config.yaml
d_model: 448
n_experts: 64
balance_bias: false
n_head: 7
qk_norm: false
tie_embeddings: false
optimizer: "muon"
lr_mult_o: 0.812
lr_mult_down: 0.7
lr_head: 0.00585
decay_fraction: 0.427
final_lr_fraction: 0.02
steps: 7674
dataset: "wikipedia_en"
Below are experts of layer 7 (counted from 0) of a mixture-of-experts language model. Rows are named router (the router's row for the expert), gate (a neuron's input weights, with its number), up (a neuron's input weights, with its number) and show model dimensions 224-335. Each number is 500 + 50 x the weight over its row's rms, rounded and kept within 0 to 999. Numbers have three digits each.
After each expert's rows: a language model's description of what the expert responds to. This comes from a sample of Wikipedia text that the model never trained on.

# expert 44
router:532482401558572569455513504435437485519580588550589558571381435473491479535476366519516552492493533581502460582598522517542523515541522452492425528484535422502526524539543599448500579452489534537455559630534485606580530513569540528483472555504477466491519522615447467507529524433420419508570419536474474569541511536523389429498515524441
gate0:422573474473504473502464483403439558446532531539504507495420456458455535491505465540552442527437521466642435422599508462546414458551443504473399492454515413490487509498508560644445483498464472502523603487543509571542539533498551513490592541582468511551525408539501438524504544476446490476506525473524462568564518534408376573500437514485
up0:526432441423472479498486479541477407454552454524498486543560422519487477477526566421456518464523527521455545585459413487503532515510553512571516507537537476510486476440492592553538500478527492539522544450491502505523403509468501498423510484432407494564357553469425536491541564523445430568489479483515526523503491465426466458466605532598
What it handles: Taxonomy and infobox punctuation

# expert 36
router:529411411525498514541536516507489467485537504457565466578535466459521430444508445549387561632570520523468494527478521445572509539517583472589432518550523504488524607550487531467485503551414517535509461569522411508495498559481564527529521540464509569515576450542518428373514508467482498412516503466432459529621507573508567477534541560537
gate1:529523551439539533516521526433502494385507566538525443464471459547548483452563460477397580507475523500595508498497453493504504524401526472500526490496375511446510456432474442429461449584453539538486554444482560482494499508493508466559455579493429524530430498518494566473492599515494530520554508424464597500483534504543571535460438545496
up1:559523502515515587507559472467501461488560567465538524509532511557516470594408509554443523509441523482479466461537498565551485409413497415526578490434452494420428389402461527555594449529555458493540522506452528508470458576487512520343504527528481514577544445567489494532440600455551530507547544515449555498475543595542638546490514493439
What it handles: Mid-word fragments

# expert 22
router:555461478590489453549578547454506506528529508460624535557444536501451500532474465508435508533573498539540486436514447481470426517492502490514427520517556460412504544500522546489537493457501474472497541539504482518581505495468465459493506527441470502478555483547445408486420447460481487470521546521434505534549555510454445429564504428490
gate0:377523573460469476515488590408514588542480470520426522502474471501466537614450483503523426490444486481524532388493417551567403503528534533442530546552477470445564538543465529475445555386427374407455499421486447517512516441551476529492455377625489503455447565506424547512457496529460510450526545531434543516508518437454466520375523528502
up0:462425439590406512534494508516486513405615566514466553516493502645590441620442507484405638546543411552465382453464557478482472572473525451524510519497456504495496553448609483475522476547481465522446461480544628448582500503488523540443532520549458521422449456458470506509410488446543521473555573496495496543577446514494465568488449488493
What it handles: Ordinals and rankings

# expert 40
router:482467479581511462570527485456431455506545511514512454561445478471461506408428433544494537577503555628519448505541502413526474508540484456574440423481531498509517495535510526479607509540455532487511441539522494521529532492542486578444441481563498565547488517593512420439434405489493448462553537447468526628527543607511495535499534522517
gate0:439585425510483549491470501521496436439404467395546515529444519433453571492456420548542503485534454537536469554506513500572545407502536426502334446428492569535506536578587504501417545523486505522472543477515507500391533553521407542481478452523495394490571489576462512492439557486496611504443413515549527434459532533468501586505385468473
up0:484467477596520496471491504401475554511524560507452557541502464621514490541498526509477574469499459564522538562496569546451466558504594530417538522612478429534499529530592481526543487527459530465594457568452528452512484567442516497447532570503435447449621514582511466472520563428581479461510459452485493612441508483452459530489502433509
What it handles: Places and infobox lists

# expert 21
router:531423408492540542535563393502439456551546520527510543509525359435482566461447406493446543524575552505551426530592465469451563516588535534562430430558559476449515611524522604459571549499510522546557551488480433534534535498528527520446457553450522505550468462580516456400591432404462444497499499489494604577511509507467476529531447466525
gate0:425402525414494484444602508439488498460494534379492411462563500606412429557509473469533562554488482625529486581380567565489519487546536502559515524423408491602571462477601473465553543499518636527420442509452490481558512508489437499552525477498536467539534453372502540631491440558576519524540542451426476520468631456517433491408559526477
up0:536452581602515516450526450493494563465482514515506553544440540418481444574508449455505489547499492512501489515475511533462408472555523506468453474522445539461524419594509430506445543539506384561466432489568478465559477462469421580533495522602559490406408489470500444507491553571475456496498451414509510498535510505591511502498465515506
What it handles: Name-list separators

# expert 5
router:575506467488511501502561416427539497521493516405491525562535470477451475388465426494542482610586558570508546538478514477478529580566510527489506457548517473504510563533561540396471453520431494485513460536508487466478530545564472504433417526460490544512519473544545464515520494384441530489434589544483494443535472565466431475535463480502
gate1:453491527440548548553487533486450483575450536467511476483572520432477431480514500442502444554533595593465571449562449531454517411581528612552515384544516514565532483510547542431424556555453554523518525429412559469532416480579507490502436508568606473508506492464524408540479546519411528521492542536505487511472487452427451571439495609557
up1:500506433466503468437458498572531527485511524375509534577559531408480479397516506579557484498462410552406470537500503489433578423590434584503556611470513545462598531540482445474538454510537456534485483576545505403635527459470450495505469502503433452626482532472544408447495502473644573464536553493491614526556409505513483515553571463508
What it handles: Short subword pieces, connectives

# expert 9
router:526423438577550447545589447439505487512522521538519440517521476438440459413491478485465524463511549639563502554616502465477479476542558467489475407535580503465492490529530581487583561454455549491579521496517461559516619584528510583480433518536442589537461502489474472405537484465419478495538512466444557529546477551464496533478518511463
gate0:548456567476563510591485525474499593479564483395483423408472449458523431434521584450488438356528470445416539483515488373579480554463480456477534546430492474500510559508498482432484464479524493429471468445473490436393533564555474603450490496627482467460511639555471453405528504476475520469524533505563573414530458438528533489384485453550
up0:572501588480595496570433493465432474567476506465514425508459382429518431439563548502533490504475523494487567442506514462516476456520506403512463524468472522562456553448504546508559460514459381436446406571563485539494507543523485473524552516514451525524492500461510519491537450549530516499517442513536619441490503545424529559535401517528
What it handles: Clause and list separators

# expert 19
router:504509481550557519564581470408455449517587492463520498511476473420499538439491418439414533572559527526518483506522509493498492452551524457555469489524582481479512590567517555430483604502450517461508520472547454547505513555516521506434457491488456524574485528605471407452511473422402478401585445543489590548543477484500504419595539460456
gate0:501550454514562442472424496431503547500518508444434453462582449476500448475611526509526563466432568463494373561449465525468500420511469510480564498500531533522559564417572462463503560480528586463516515447426424490477479440489453561513469569513552457502530503441518550482548457506495567402608507493422479503549459417452508507527570510507
up0:478501503459508611464513586499500485542509544469535601530638507591518465465499538470519525504524436544453509455414443481468524509514459520436532524624501537471580517423531426498458528474430588460536487503517479449536489445492495548539482443537570537544393482523483395471492469475492336548439539433543532488455572544531549459471357545548
What it handles: Academic fields, biography